From a checkpoint of a small mixture-of-experts model trained on Wikipedia.
Size: width 128, vocabulary 2048, 47.4M parameters.
Below are experts of layer 2 (counted from 0) of a mixture-of-experts language model. Rows are named router (the router's row for the expert), up (a neuron's input weights, with its number) and show model dimensions 0-127. Each number is 128 + 24 x the weight over its row's rms, rounded and kept within 0 to 255. Numbers have three digits each.
Before each expert's rows: a language model's description of what the expert responds to. This comes from a sample of Wikipedia text that the model never trained on.

# expert 41
What it handles: Line breaks. Newline and double-newline tokens ending table rows, headings, infobox labels and paragraphs, before pipes, dashes or == headings.
router:174120136084146121165103175134146158136144126121118128143149130103134145130124110120140116113141123122188116113117136107135093086181133135110150078148126136140117142125115117156188158140064140164121092134165140100083142081134121126100134175119134159120149125085102093136094122157149131119105135127113135101146115170151128130101171127110105096183112114150143132137137125133099119137100
up8:121123128168113128121129138128120113111117127129165144166089138090127128129116141120129128115128148113057128152125185172139128048138122135128184135128149131044160118129135086132123121125070128089120175127128132112118129128128138126072153097163133091143128142158152129128129117162127145127153114147064127138147165158128156136121128104116141128075127133118129151124130125122140109127122
up9:124071125137128166165134148202104128128095160192103116132175141147167103105115149142133102125119093131128122214125143122146144154118180126129141128128118108114137162121116128115134134166089130155145146131118128116134132144132137128108134159123128134144103090115125161132147132124123154136119126128127118121145123127064216132177111129106121142095113144114104119111148120126115154145141
up10:117161131134049125204127113141074162135088127123134124121116127139140128136104141128092128128190145128152127154127124152124101159128087126109087149128126152092136144130128111154126128138145121124124165129116128125128144119130124138162139152123132129128128128185175127157118133105113121124127046143064147119205144131145158128104128137118124125181145123134128132128110112130125095102128
up11:147085115108110146100105160170143094094163142169106145100112105155149134141111112107094156144098100144146142092146156108101159108139152155154106154112145111109152149089114112114153148152144112103102113102109104108098105113093146120112143111105093113110096109144101148111147160143115157152153149107109084105175168141092169152119106096097109141147107124105107145105095113141104146147141
up12:144055128128154135131151143046118128121113124059130112128126128113132161128111144126129134122128129143144157093134126120128090122130152138192130132127119128143130092076128137128127136134136138123102126122115120136143128149138139128139125163112128134108128126156133121138135144134129115117108128121128127110135112160090000135055128174128146127125130128122120138146109128132129124164142
up13:126123138122138128129154168131124138128128153153179133090101133122124142130108135087131136079123148129129128130135146135145121091128122124113131128127121133134121174128128128121128126128137135138119119114081128130104129167129179066153142132128108137154135148144131129182127095148059116128089126100143132144040153065124165060108110129040130136124104131139108139127112128128136128128150
up14:108151148145108150111146155098106160102096149100150145155155117106107111149154101149145160150150112156155152109154106106108106107158151155154107114104112100103151160152143144110146151114146155169146116148100158147153099112095109148154165146143104116107104153157158108100113103162107100110159147096102171107110104163118150106145132106149143148103142154150139097126151082149173152104154
up15:108130089127107135096143145163128187105117125118119185121084157174128132128125113158151128116127128146125128128128128127169116128128128126128162131128110154142139139125140131128125140147182120112126133130137035137158116160126128131091134146128091129140128128136084157131129140108075125159114081136128128114131140139124122085140065128101138128121083120146140110126091123127155076138210
up16:132153128192130124128109088135129142112123127131125155154109130164134109136140096130129127113088121129129118120129141145146130119080130099142124123129096126129128127117133164132158144128177109118117155105129052141158085129134130147086125113134125117136129096137131140122119125125128122174129084155126136129105159076123148113154112123035130108096145198162141089128176133146184113124138
up17:125093128130132128154118185128128140128129128128129112143128134116128130120130134155176128112143132127089128131127122148073127173080123130120141127128077128173088136128144129186040127128154105145145203128154112158171125129128128139122123138097127200149128128128122092135128128131127154131115128132124128127152141098190069126129128128130128129135198132157098135130130128128116107117139
up18:131143129129112129094111166165128194124129139144130171172128129136156192128130100128160127112130095127152133128138138112096117102124132142085076128128107130151120139129129128127095153136109122197128126132129134134151091129129149117124116128080128149122126105128121153140143138133129122127049097128104125129118127099129135077157039154145114126165105127112130107128151129113171129081158
up19:109110093116127129131128127129128134128128131116128116129119128111145130129099124039151131164169116128129128125127130113023129112136130191120108138126151127116140115129044189148131099128048158104115137130128136121127130128086128092141147126090128157144116122128137128136147127139128161105123157068127129129115130124120124112123128125130128132149100128127104134140116128127097192136126

# expert 22
What it handles: Tables, markup, foreign script. Table pipes and |---| separators, math symbols like $ and ^{, Cyrillic or accented characters, and odd mid-word pieces in names such as Zhendong.
router:130182125097129143161092140152157158114177132142086120158126144108131142153111150137150126127103122151140125114174131121163115132166156087109174110129134101116132140112112141112146161143111153196147108118149157109093120102106148099088117144132120136127121072086111133139121133154081143104115137105146112129155100150133142174118168114104099109129112120117097118148166114133077125174119
up1:115124137084132126139065129127068129110130136127103135134151091119115166151135133127128106143126072196088127135131105145140138125141130127135149112135066120163094167127127093123141127141126164138123115128130128151115067085120133122130125171138127122130130118121129126146157163156089145134123109137066143119151095139139134077129143169103102130107139177110089158125122129162130181127129
up2:137128133123157128174117178139128124133128136129118121129129097120158195126080130132140191106124134130128134130201049136122113127134118095095135125129123154119057138066125136138140121146069126124131129117127110114128068093101118131123087160130103146133120147125109098132124144130129135137125110156113166117131127132129143188129127153113126159155126124129110140147120086155126123116094
up3:127089157110136145142125141128125134123149129148130124117130091079156145165106108131129181101128152194152128127164125096166115138128125131091120125128116120159119143103106162082136149143098140090114127109191125090135126123127153124127138191118039129104112143105128065147111122109131130129104131123101170111139151122151095128110114132083132127129096110125124128129130159130108081127139
up4:133125152119143172143108133128127158128134187126128134158128076151128145145128128128128128127123148146126139128131127140138147105114086133123132126091120124103144164123059138129145133184088102117180128114128134103061085106050128122126127096084144119120142146089124123152115150144127140165128134128102175128123117164124114127130122153099125154129087155128095121140126090134148123200131
up5:180092129144142128129152128136093134090127133095164132178132128125147149143132138146128203094110161121146128094152135110181102136122127128131133114122136127069128153122083168124131154135155173128142137112130135113102116082080150127128190139068084132149128151077118131112125135137106128134121110126138139128135121119150109138125134128074130128174099128129127128135124116174081107133111
up6:135138169138121134151132146096124129117139143137108155173137105125160154142122131102141165116151130154128135128126129125078142126131109128086165115092126137128109123031046127116098140161145144119108145137151118105122133140128137088126125118122134128123120102089109129146143177129128142173125119111137132123128101136142127140078136143094099134091123106135146129226094117129127136157148
up7:138099092119132141137128106046106131120144148027131124129139040128151131139119116128136108136125127137137130045151128142127110115120088129130126128122128126127123125113126121138134102137079137139060091126136132133132108128133138121123133138115127140127091126133129119128129131128130128135114127127130127120154127115195033129118165132125115124139118127109127128127121115134110106076131
up8:136145131073155162155143126125122148112143138137161107128083145124200181146131137122135105134143121102122134127133024096109088132154119167126175141146127156150107111114101137126137153124127142103123130138159127114131124131142167139135141129145151162128136156128092144119138128132112120152122102101121170046163108106144125108130123110100077082129146122122128155122127128124120110115123
up9:137086143112131179160122131161150145142119129151100146154133097119128166201100099128129162133128128139145146169117108118171127103140193136111092131130111135081119134093109143153128131151095170121084129117127127129127133130132142117129152129073131133163124177109091101122096161129139086147124111129102068106117100130190112141090155147128155119139128148134146119108137103116134126128142
up10:128108107140145164131128156087107128116143139119123127139096070144187150138090133112138146172120145120146141142136144135159134145144152125078181142115114142126189140104119138087114148143103125142080126126148119089103130142113186101121150201125103137114131118111125090127116111140146130149127097101122129123083143184144136116138149134094122122141124094094142152167143123137135184128129
up11:135133127096133132176115129116165127098128152092134090167147123123131129128124126072140131115109129146135115128129086184129097125144090098107133119132095135122121151085126150155158103131100142113118116130185135124125131114125165136104161183144095152131120127115079106166113167104131188133113138124154210113155091130128131106127120113126091119134125153123135099178131105162129098129138
up12:111120103101114170169104142096135165096140177120114129182141159143126110141143103150142130158155155135137125134129115133113069135144065144127073151135140130102122145151097136108136110150138171130152113089122154132117120099148120131147152136137098130128110158115137128175096136142168138178155086125115121141134123114091118082091100117086146104139117115122158191119117112149140140151131

# expert 54
What it handles: Closing brackets and quotes. Closing parentheses, quotation marks, brackets and braces ending a phrase, number, or title, as in (3.47), "disgraceful", PK_{106}.
router:114119140089106121100066205160109119120139140129074111146161155104105144151143141110161136133129137154171125113136126121175134057157108141107173131111059102157112146133114124090153119142121135126145110138101121093113120100147159094091135114135129137149110124146107099122115117164136127167096095103138131141157126136123128093139150107125131127112114130123148104114110139142170121164143
up0:134109118121140134128112128166115159139129144236128141181129111109187129160117129169146145119129137160136129048140108131122126128123128149127117129127139120124129128116127140127131134156114128128128124102181085128129131116121121125116138135118096128119128126126127070142093128082118130111128141123109127128131118141114250123128145144108138123131128131159097128185139127131133125146131
up1:160127121127128122151126159141152141116104128128128136128128100130134136128117133152103137128117149166171124138171103112124130130148096157126149126134140155157133128109102145135128190166127128127128142129143130079095116087127164149128131103136086130120126138107128103150128172188104130140118102094079140097122118128118114115045130141119090121107101155135137133157126019129128128110167
up2:129141129111136179136121098128175162132157127132079096175138126128120118132068112153109147132152125115142179069138137131085155158150137153121130122129129111166179113132132184118121133124105127128131126127144150128112134115132135135135128118132131197097128118100121109157069118140133139127123162117148122134079134114112154126129154123123146083150088121156092072110146129122101127186128
up3:131109119131132143207128127224138151134121139084124129134126084128128139139111127120130127128143155144159140226128101135135093090128080128125118151123131128132155084126142152131128155160139130128129085138133128124128103127112130128124141131088122140127132127125150117145081127141116141123160126128111124121121127070172063121129121135124122122161067103130111133118129124139101114102163
up4:220124112143137122127130192129128127105128136123105131153153130129134110179100140121126150109108142089131143098118154114141131127130105156128129130090130138105144129075128177109145127108099124160111127126125102081148133095106129099125155155112138124113119117096119100122128166128120170119128133075082130119114164169101142123048128128117128090128130109148187119104128125136115115150105
up5:124124067114140128131144126165114136137033142110121125128148123127162109111129121088185140076130129115143124129183125113122112125124128135103159085128135124109132115126134132125138120134141163111093124122128136132124143131121170148128136130133132153150118112117120064151106114113117121139128154097129144128108117154133142103135132122135122096114037126119088110141133114133035151125166
up6:127153122128106124113129143127088120123118143149127135128124149116128138128156141129077127115102113134165128127116127121153128092129126116128129106153076113149082133112128114088162127128128152117154108133062116118101082153139128062163130128128128129135135128127144126113124237141166120143108079129119127130131113151128156100128131171052127130154170157102131128128127118192135127128126
up7:124160126088140132128112175103091172143118140108174114142143116122129128140121118116168180128139126195139137138129134129132086139161138177137158132125149143134134128039108134118119137141076162116095127123095103129157118114143111128129140133142129127119164145093106126128128094155113096134112203107143149132115132152152104121126180113077128111144123155134100113141166092125122133127117
up8:099128104121128155139122158124177141125159138046123122143136138136162179147114144100137174125128128147164144141152110130126128137131123124130123114138142128126122135106128115129144135168105187162147086092130140101077124108113179118125138153126148139114154114126136061128128156187107126104142128093092155099127133125130110121125128124061084095076128154119144128149130116152115128133159
up9:129130117132148125109116158121127118174102136122091087130128131135126128128129161142084125147053190159149173109129119087131133116146128098134129107124118183117153163115079155112119126127129128124128107127108136107120126136106116040163129134119112124105130128098111099110114143128132128089144120129091155131121058137128126128137179166057128134134169123133136107128126131130142147147137
up10:124128128083122157210125123130177123165116129134125099128130130112127125160095133080141111113148157190143137078106128103139076131137134092123132166116128109116129142138071136116180129173079121128095107143132168141094133098129135155124145125128101129103126101133099135129180095139178109130115128107140134128131107153120146193139165125125134128118116086129130138105130127144137133117131
up11:124130122135123167127095115138088119128140127139133104156114112114135136175106129092111129174177134128114123120123113129160079148116129109119125129130127129091126144118049163120181125160080133129126145128141084093124085108128123142133187137128091150127133135146085129205081133134138143161079125097128137129121127087103110159132157130109118129127127173177134139137121126118135118107118

# expert 1
What it handles: Infobox field labels. Bullet dashes and starts of field names in infobox lists before a colon, such as Genus, Born, Country, Order.
router:102146125091171166162127137140118161112113123128121116156101102129152128166148140119156134122142128139164127110148097118101107146128164111107154130118101112120174166109082140114143145180138119108103149107174120092089138136121129129130132161097128170109137105163114130125084121142114119121072138080146143078110099116111129114101168129089145134190085144177150129113123132134122107146146
up0:104130128120134128128122127125157068122125148158067113099129130134128125177099182098101128088141103127154123116127104113187127149121123119157142142142116061102065167137118121115071124128122124143124100156129174128120087083127161131142131134117130116124118122148121150157112131154131130155123119127122144090125128128119184117130146125081165145132132102189092125123093097129127127141125
up1:141131107127130124129141127138158123096101128119210068116124188118131107123135124128142112128135122157184128127128169140145120107131109164123135157130111127123168118130130139139144134120133128128123103129140123123141106128135234094129110118061143123124138123084149127127128137124131144099135147067126127095127127135090129135144148116077103128154133109138129135127125085111089143193141
up2:128154113115111141136129102147173151096137137130123106133128121128147146173128128109126149144131097125108158118104133119113161129090140131073158136124128134040152153129116121128118110171128115122121133118101126090127140129084133157129129126128128075128113126132122139110139128126133090112133119111090126158255166128126145134130129111118120126159126145122130122125115128073136078138134
up3:118128140131099177137174136137125129131121148128154077150158196132128128162084143126126161148133135077037191107116118123129126114123067145125130127128062120128129142113122109124156119128129129111137128144064128128128128142093095125128147141151127127138115131122048135133131175125119112113128128111127167132169150128128108148124126121121115107142130126142099109136143133112117116129091
up4:160131113159111127113125124175128127088125107130140131133088156093161128131139116110140145139132129117140124129128110133065169108121128133122128123130133123102146137128184124144112149143127215136108074065123126134085132128155131108132069127147148107149131128130129128137084127115128116106126131148102129184086147109145133128155127126088154118114135140134108152130072128125129163065178
up5:128129127172129200118161109133137121138105123128198132148128128121132150158126144126135191122085180133128128103128132117128104108099138129127175154128125133115135115128087112165114136161108128127086155081113117131128138126109132122127141164092118147124119126128118087108107130118112129093128132064118205130114133107103135111080115113126129125136127209129129152128165127143148124140106
up6:142141128107128132146101128125129133139071125130096107140094143092151111128129153111128136136141114106125123120143126087118110128158138130123086129084138154127135123130138107179136126121126127178126077132134128080112122130133124129164101149127076118146128136129114126150129130225134128117128123127131185084150123176161128167144148148067071136117135132201126119125134128120134083127129
up7:142137138128142137138115142132129121076103128120061123121134183140121144100126133173133098139128112126148156125129114143119108122129129141127115122128066119181109159101138153143114077122127110111128102144128141139188099126132116129128118151122132153103124123048130130147120157139103146126127114183198122082128126122135126129156141153132099130128129112188086080128088145133128094154116
up8:081130166121127144173137099103124118113176143143110111105128069110125135183144143131149131121125128130131135128183113123126130173120135128129128136133102130099126192128083085125090125135136126137102135139110130128101112129104117152134191168130115109139101114173126119124126117145114140055127127122147183081123139111095137131083170082140150154179121120147132129115149124134122135142129
up9:153127123111105130162130128116126126114139128129120140113142165089129129117103126128132128131137122129096130127096121135126093089123131129072161146175037127123126175127129102202113131146131130166129108142132120147128128121128129128080132136151103080127127128089126124155148129128096151150136124126047129199135129121171115120138114149121129136099129151053142131127087126137148125139142
up10:128135104141132134131094159117129172149121127122133135124125092093097129110171141170146145080077135128143128129131123129130095089154120129120136126128129117132166143103130080114128132148129144099128129149128125061117135128119144111141095170125099134089141129143089157159135126127156144129079133125128174124118033104107102129030094131125165132129126130125151141133128149126126115127132
up11:128136139091103131146133126079122099128123129099127122137103151124131128097171144108119128097132091102163159134130137132059128130128125176134115132129075129128169112127184126139117102128128129133125128136148132117134130134128098138120077131071184063118114128162128084141127129213127135111128086148131118126128116124130131132119130142093128142152127149074129163128124106128158119161183

# expert 52
What it handles: Census demographics words. Words in census and population prose or climate tables: %, population, house, town, age, and someone in "had someone living alone".
router:147170119132122149143127126121146141140139117138105093186096142085135120170094102168108140161120135152101151118139144134126126094154183177124118130070117099174154123135109166153153147144115125117130121148136108126113130140133123158072174123129093147130107117099113126116123132129100126098124125140155117125131134152114107107105154146122139046147138113137140069119152100108102091160111
up1:144119067132130234143128143115121131114136139120123111168123140123151156122126108133127146104114132130134128122120129098113134131191095118094127127129093131129071128121124112110126127127115131128123198139125144104106183101127135141126130127073123126049125124156127136119094128138122192127118131101125128131129120134156125141135190081147130147101098124114127112134119119173139133132128
up2:129126140145126135104180112118096116129144136136129163127134129126146128099070122143094125120126148112148171113146128133084121094116125161111076143134139096114116135127124192135139144128160122122136125148156127118128142161127155131088142134088085121136133132193079068131127132145122127141130134125119128098118157135120128103148117127112128063169139150165122132137139129125096105217168
up3:125201093156127145143168127127124133109123139121179129174135128117159129160128100128116132156145144127128136130169128095099128122153123171112112122095125123128165121126079160064131126127162110116141130138140116147116191094080137126102181137130114126146130134137134120128121126128129118103135131129130147095099063132135075094108107133124120091165131150109184112128137120132078132153105
up4:185133085140118106149128149154132189103127110123102133124127129088119126126127127107133138126143134113119077127118113118121128126101165129124131141130116125109170120129128115139131124128127156159127100127133113117132178144087125136136137127136127128132130157085121126125135200079124174129139103112100139127100128241137161135121042130127106168117129123152157112147128107146117113128140
up5:160146130122153137128075128107130097133127140132101127131137131074142128141119139136141127147122136147123122124123128107083128117136127126128101178096120130076133146128124135127182127131118124137132130117192121128044130127130126133093147128123095203055121131127103130129128148170128134128127102107123127130131105083132127209061128140134127110104108179129132124125136131127127100154127
up6:152200128130172226128138151130128195130130127090084111145129126128210126131102104130168137140112102120128160125127129126163130158127141135128100127128138133129127140128119147174135133128095125127126127127147128128120114132144121150102134110133107145086074120128170129122135164120144150099128064152131128128131101151125127133124059135109128095128128127119134119128167126118133121129091
up7:154129152135141134143044124123144128135129110122112123135153093147110137119141128131123125145172127126131128120102066147130095115076130086091161102161181114143120119128107177141133125139118126133117104127121116037146133092130117131127113150136149137102161129111112118140155133134167126144122141107118125129173131064172144201139160153133127128130115111126153152124099118139130112116118
up8:118123091132134124166128124178125143136136124133132132158124135136108132192098115148139152129103138126131115147163147082134126097119136072133140125126129109119139126094155141110126156128097128127173137138124117108132156135127164127156153124119106130169170128169091103128118126126125101130084118028129138128102167125129123140132100146139101128120127119122127146123144073159116059127197
up9:090112082107157120184178119159136162128132123140098138171129130097187116132132118129120163128150155152184118128145160134166122142122119116121135127123149148167156124129129134149130145131126130133109132133104128132129110131110128136084128123130132126136061129172114098124121140099057111139162128098126127130118129128090115127131145068129129058116071117137172114112130114126107110165117
up10:178122149119129145136111174143127120121142132127161153117146126094128134149150104140134132129119149132176152150127133144130127079128091112136110124179080125033126154120138129131144152153084134132141133109142126113115125068127164082116145142076127120127126126133131066148131124128148152157127130133130197131141108118171157148124140136085117131115126157121127129141172100145079118134133
up11:142168133121127133134115121129128094128157117138178120154129131146095128131133154138113127163154138127132149118122085122117150127105134096128143126170107085092128126129073181137128149128125133143127124129140144097112171089130130111113128130119058136113133128123130106129110158146111122113057125109129126114126102151129135093234127187114101126189131126119123119103109129127132117119079
up12:079151058145147158146149127145090138164119129113098146131126109151166126128124128153127140108147126160133116104172090126164129121135158125054088164085141103120143138129120168128163128131117115138155166120174104117120101126119126129044137120115045126123082143148129163115137138136124128129128128134126103131140115109122128128106130126120125123166134165163115105157130134144136124141133

# expert 29
What it handles: Definite articles, possessives. The determiners the, The, his, its, their, this, mostly after prepositions like of, in, to, at, before a noun.
router:176104119087120191125134137139164173102131187126145120139136128126151121140104144134176116136114133147118169110121125112129116146132116126106168122157116094111132096133133139126195142134123162146116127083166124077126135110145115110141122161112122159110130126083129076147112187172095168114114102129081116121125118110138144141107128141099108124105128106117138152125167093137082130139118
up0:128121069120105139128129126127139172128033099123086102166181134128140142132123121168151126127179127127156147127117155040121122128128165176132128132129111130205120128129128084120111137127109128161127130149131122139128105110128127078184127084112129141123128120111128128130157200126128103135125129101116127128124118128120144136141092139125132120128129109153141120127116145100141125128125
up1:154095127170130125129082181120128121136145096127128095118134119077123124123128163128124121171130144129118118152129129140130139127119120128126094128128159130101155129127127121134160089128128136133135128126129144130108143152128090095128131030126132116144114152130120129129169122129123167018178175127111129156136146091141132171148136133146144159128127157124129128133165114115118191110113
up2:144088148112128149132124226127127144117149150130067130174120118110201144120176099143123128125103129174132169129128128147107128128105127098112118128144134040122125129127128126156127155128127098114124099123154190106115132088128084160122141119127135152128124129130113129129138123085145119119161139129137129128177143124125133127151180126135128142126127128128129152128165123129099157091128
up3:108123165128138111128038135128125150128150127123124095212136129118127130121159115141129128126111113106128130130128060138100135129125114081094137097166110075113105130128129119190163126126132124101150158188128107121128129121127131141143110157118128190120136129146125129128146138121162127186106099131135124108144128112131097096164120180128117167146138128090099141128102128119131120128117
up4:116115132105135116127120142060129128128141101122062122162126132095136158125144131123127127128043129123127131128127107143113128104113094124128114158139171130069131128128128075186125127128131133115131129113117070127124126102129134135116165136126144128141114150167102128131128094124128147105187125136127128127202174128145131128125130128131127188138143127055131144128135099105134147087118
up5:124127164127130124116128181140129121135156104131168119127127109146113092122128135128071128144251130124128133131131087140164129127125128076130114122121157112139135139129128129069136131125129125157132111078126174184111114144128127135124144130128146130115128124128119131131132128120129131165156130129131128129128102128127127044131218121130127151128110126158124147128101122130142142128084
up6:110147150131130115130129129128114131145151027127134083119111116157098127139133129154125128095138128159130073130138109115122128153165127090150084098120113125109129128125128208150127130135112127128164145194111142166125149127128143115125074129144091125042133129144104135103080129160149095128080115110164128129125110100120127105138128127135101121153127133137127133128128118131149109126136
up7:109111118137149147152098186163108148147139151121111111115182122112138142163145081099140121099110111111110153146156121158145119116161108143149143139126108107136107141066103138143152138119078145135103156145140128103144106099107115139114143111113129112147090067119113135177117145151151145117103152139148170105156161152149161112146140166100144111158138125141150151148161100109109099178166
up8:053128135133100077135130089120116126115110113150110109135161133096127128129130150135132128129112121099144099128118128118129127121129102128127125131126120178158127127128128128135101128128127131133134116142116114144087109120128159150125097110086132123125127127125129187151209122152132161127132108142108128130255123131127124163128135130146092127169128124074151126150113130123170154125124
up9:146133139155147163118084173125128139127158128125132150142127094129093118127132089146098127136128127171128156128129104131138129128127128113118125030129131084125139128126129118081148136128120127152177108115159149152127135090129130129130121122148117133128134125142120087128095132131129099160127126116183126131120133127125159114209145149124176131128068128210066128127133123126130102128131
up10:128147120127114140127121125134128128105119120125131127129129127122166127224134030121176127063124108127131119078122128128128128112128132143123139127142125129123117126128135149126131159172130124128037142157128124128138132131128128132129131150136130128136128071128128081134128131126124120227090129132132128128130128126094173127131126120120115127122102119126146181127129128178155132115128
up11:113117085134127162128073150118113103125128150125130136159128120185112127129136128132120136138124118125181122122129129128110116068128118128131125092128137121175101144128129142096110102128128136140132052129056073113153101122128169151124072101118126129164136127126130131118140125115127118158119132128122124128209165129124129168142097163147134132126135141147181128120136082128179152142133

# expert 46
What it handles: Plural and possessive s. Word-final s and similar endings: plurals, 's possessives, verb -s, and -ions, -ters, -ks, e.g. boys, reefs, Hood's.
router:099155138100118169129117139150116143123122127119082100138172153108152149143127134101108153086150136161107132114149116098152116141186121140119157143136114091128118195120112098097147141148137161174126128108202143124104115111109123092083143117131116136109109132097118115143116141148124122162109092111140150126154134152125123141138120128111105113123127152143078135102186091124072142161168
up0:163108129106113147129116135255118130154133136219130137124133120128145113129127121128130139131126128119125128122128119113129138126127136132100124127128104126112134119128119118160129127132124136126128128098116132095107128121128173122129138145128117129128119128144101113149128140141135117149138115094105145197130127110139044136128130125128131130128118056150115128130129105129158131127122
up1:128146143127086171128129113140158128123118141073116125128120124132127136145126065125130125126153139102170122058126127107135124121161146096097128158160102114171103117116119132089156151128122128049120160100084129136128123122125118124111155139116117157099122120107110145126132112152113156209096102095087143094133152129122148126139162113135149076151119127175121135140102135116106130151106
up2:144080109128157136174149149044134120129183135172136123152111129152164147133117125123090149133106085128123130057128130129122054123131154148135143107133116126126127128135111129147128129167149128165100132115135107115122130126128146123122133145127081120139080106135096089128135143147119159116108135134125084110142120125073041113127134125118100118129117129130099112089128121132115117132108
up3:133122106121137146135111138046124118119155128164117135111153124126135137124100125101139116135098128118139133153124098135121103128154068126120170126139147112117136162128122181125154135131065132099127124128148128104116117102120128128124128141125121140117174112128111130135123137140118136138133124099137153121143104133049041127118160150121124112133158072133128094063125157203118136127135
up4:191130114137095153127127134187144131103084143097135141132128125130136135145130119134136176133142122113137124104105128174116089076129138105062128096137133119113156104089114155111154159138070144140121085125155134109134128093084128126124137147116074135128111156119130128170132172128137184131113109088125193114141121131129130130147137129080113126119112104150169127166150128132142126128129
up5:140164156143139135126133116197088128097129211138161137125092124125131147121121138137068142128129134133130128127103132151135098115136124131127127127141108129117118182128127118177117098156113158151114127124120133147123124146128141129138139202108132123119126122156144134121128153118130147176127011133111167125169134149119135090100142131114116128138123155104118137121107152145151135123092
up6:128156145150157138178165125175129116142123146176131152144077092162131112113120133136137173132129090135114171155126131157164070131150162101072148126116189123111142137108114131166135142192107128130163126125133128121137119144140128127135106130101139133100119070096128121188114174131134140135110123113163094137140126118068078122142127125125118144141135134125125152106141125133125141129129
up7:115142137142129187128167132128122163147120111140120111134144102146104168115112125228152143130123151150143107132129156091153131101146100166125108161125113125143110122107131111129127140140128114092132155127130143142128076118081100098097150175087155128064128142126150128087139114139139137167133116128112134105143141084137116159154128147136143063135099156128109149103093135129130153119104
up8:134131101132118129146144125051122133123189158035128128127163112141139128135120124114113124128140119142139128085135106114124173149174134056131130146125125134128140133122128136219160130128103159121114129122128125128127147102114129140116118128141126134123096127089119108146148139134080104132111140132137116152141116164084221126092119140116130118126133143105121126124132123155147126138130
up9:158128090138094128152127139185141129123129124082116148139171128125133119097062111128130149102115130153131128135129128110128131128151100149126165089128098099164128093113122136128134210160068146134131124128136109128132118109098130104105112182142127130133132129127047140125126146129126147130099107091115127069131126142124125128130135119092140058129096121128142132133128127190127120128128
up10:155106123121128141128126130018127144132152130208122069145140110128136130127127127124124132133159131137132139204134125133149128108142083110128141109107126112122128120128119144125147147147123130111174121133153126126117125125113159120128139130124127137113118163126127130132115127157128144131108127110128142124126137137235024128118145141131135127128090121103130088132127128135124126133128
up11:143095131164128149156128130093149128136089127080109084110177102164139158155123123123127114130119150129153096176166156085102113119180093121127127141183128115128126124114113132130165128147129138130187137107092128107119128127064163116106074113085129133143128158112129116119133135151126134125127129117109079112113133135087183126072150142112170128122128117125126095142132110141130122143155

# expert 7
What it handles: List item boundaries. Line breaks and leading dashes between items in bulleted lists of elections or schools, plus table pipes and odd word fragments.
router:140169125096107152158086132133157150106176134103082109162109149113130143152117135118144123118094124156142130114164137120184123109166142088114164099135153106127147156123124152128154155148113154178145111115148154107075125113133145082092134147131117141110116107083109118142113146153086146114116144091167122126162087156132145171118162124113099111133112120106093121124164112126102115168101
up0:113128153115124130151097163101060148101126149111150121171111109143146120165097128114147168144109144147136116155131082098115145144111154141122115133087126105147133152130113137138125120157107155110175094106158139073177095140134146146089148159104147111151148134129106148203144119136159111108107084103121105148140141114128158106140096093118115098132101135111108095128090126144102102141110
up1:128160120053082150128117142025128129128121150057066157130146124086138147130120129126134109147085123135143126067129128128190124131115161128142147112120130130122112134100127119149117127152113134128125113130143124123125096126123138139126123145109114130115125129145127053136127124138110109135117136114121152107127128145056193127098181132123128117132129135120131114144130126143128135129128
up2:145133133117143126126186137137127137088143139126097120147131109139125143128091141132148165131110141128177149068139129128127079061098142128089134142143127127128137128082109184122151130142128194136114128107153127095128124079108128119135128138125132163100095168134060086106125136152107124116128149133085181138098114138123113103123148129121139128130100154131134125186162104147122113132153
up3:135175149128125178166142142155103121107187150124176121138096113138112203152128137106150163130119127142135187128150117114128088128131128132082115108136118092122137168126119129128143178171082144127129111126162118118125140169128128122125094162129159180139125129143116127146127148138158159179121139125124109149128128129129126169101127090103105106128128168121131094169127090162135126125128
up4:125134125128113138128125128169145154128148167238123128148137168128126153148116128128144128141111128136144130066134161131128127128138185128068132132137144128145109132080128129172131140162125128125192118128131120132114113107185163074133115132110112150078110133134133150126108125153120118131120128117143141115128124125204208133140128135116132131145127120138119124162133128131134112128130
up5:132133124081103135129136128176128128066132139147116108151140150121137132138083128103150093174132200128138146128181129108135107125111163164091131092111137128114128108130104129128128132200111128149119127112128133112126115125095138143120146169128128150089090115126084128140115132123157128126103101134106122107146138136151084135096109128122108083142123146160101125200174109182121127132121
up6:162062120097123152140080154180127128101128145053126128121125141117120128133109129133134168123125136140130111070129127127127148135143139145106130091127145110142099189073118126124108128140126151123124122152134125151100097142071102126117121132128121156115089143145083167190128158129107141128103129131126151116124121118087086148123128124125136080129110140153150119206140127129114123128146
up7:132135128124128135145107139251110137125097130060128129137165058132136119127092121132128163127103124128152135085135105114125094088144134126109123125124128123121135152111117129158158123176113163117126128128154157115126132128120128119129128141098128133093125135118114111158125128149133145145119102110126129124137102130114211116149129138120128110135105129119123112029128102128134121130130
up8:139179143134104132168130140032135149126151147026113119148132103117156154130145098115148120138116115138145118070169117109112105102141153120135147112106115117121119106090147125108125140160124155143094139101145113123109103103137137106127122156134122141110108133124124140133101160132141141144124125152121096126116129131060206119120157120122117113139123130120142110160129117171111118140135
up9:128133127102108141128121144000116128111098138076134128124123091132149126119128108145127142128123139128136137026128111126121122125142063116089128098106124111134141138116109128144130075142128149114147113123085115129128121073145158124122129133093128139128128100123122128137128129143128140099114118127112103103122123133167072139122140129129115124138137112132124106162129114149110128111137
up10:135052116120151163161128128137128128159144125138125132130165111160126130134101092110143162152110145108128136092166134164141104123142125130141124102080100164119130142111125107096136130153096155128116138106128168117096111076127132141090130133125110157128120154125068123132076180148128151121128148100128144098135119128090185105130155160098106133127107086152098101160128071154137121130128
up11:128135088168128132131091151130119125119108161092125106136128109153220175161090118124146103128135128147143123086112106100128092131168175126117129111151124127122127139115116153089140115199090132115135112087124118085126131099118134119114131160108103149116121092127124121116107132170134140119119092071143163105131120131192128144128123108135110114132127142130113131195129127130147126147147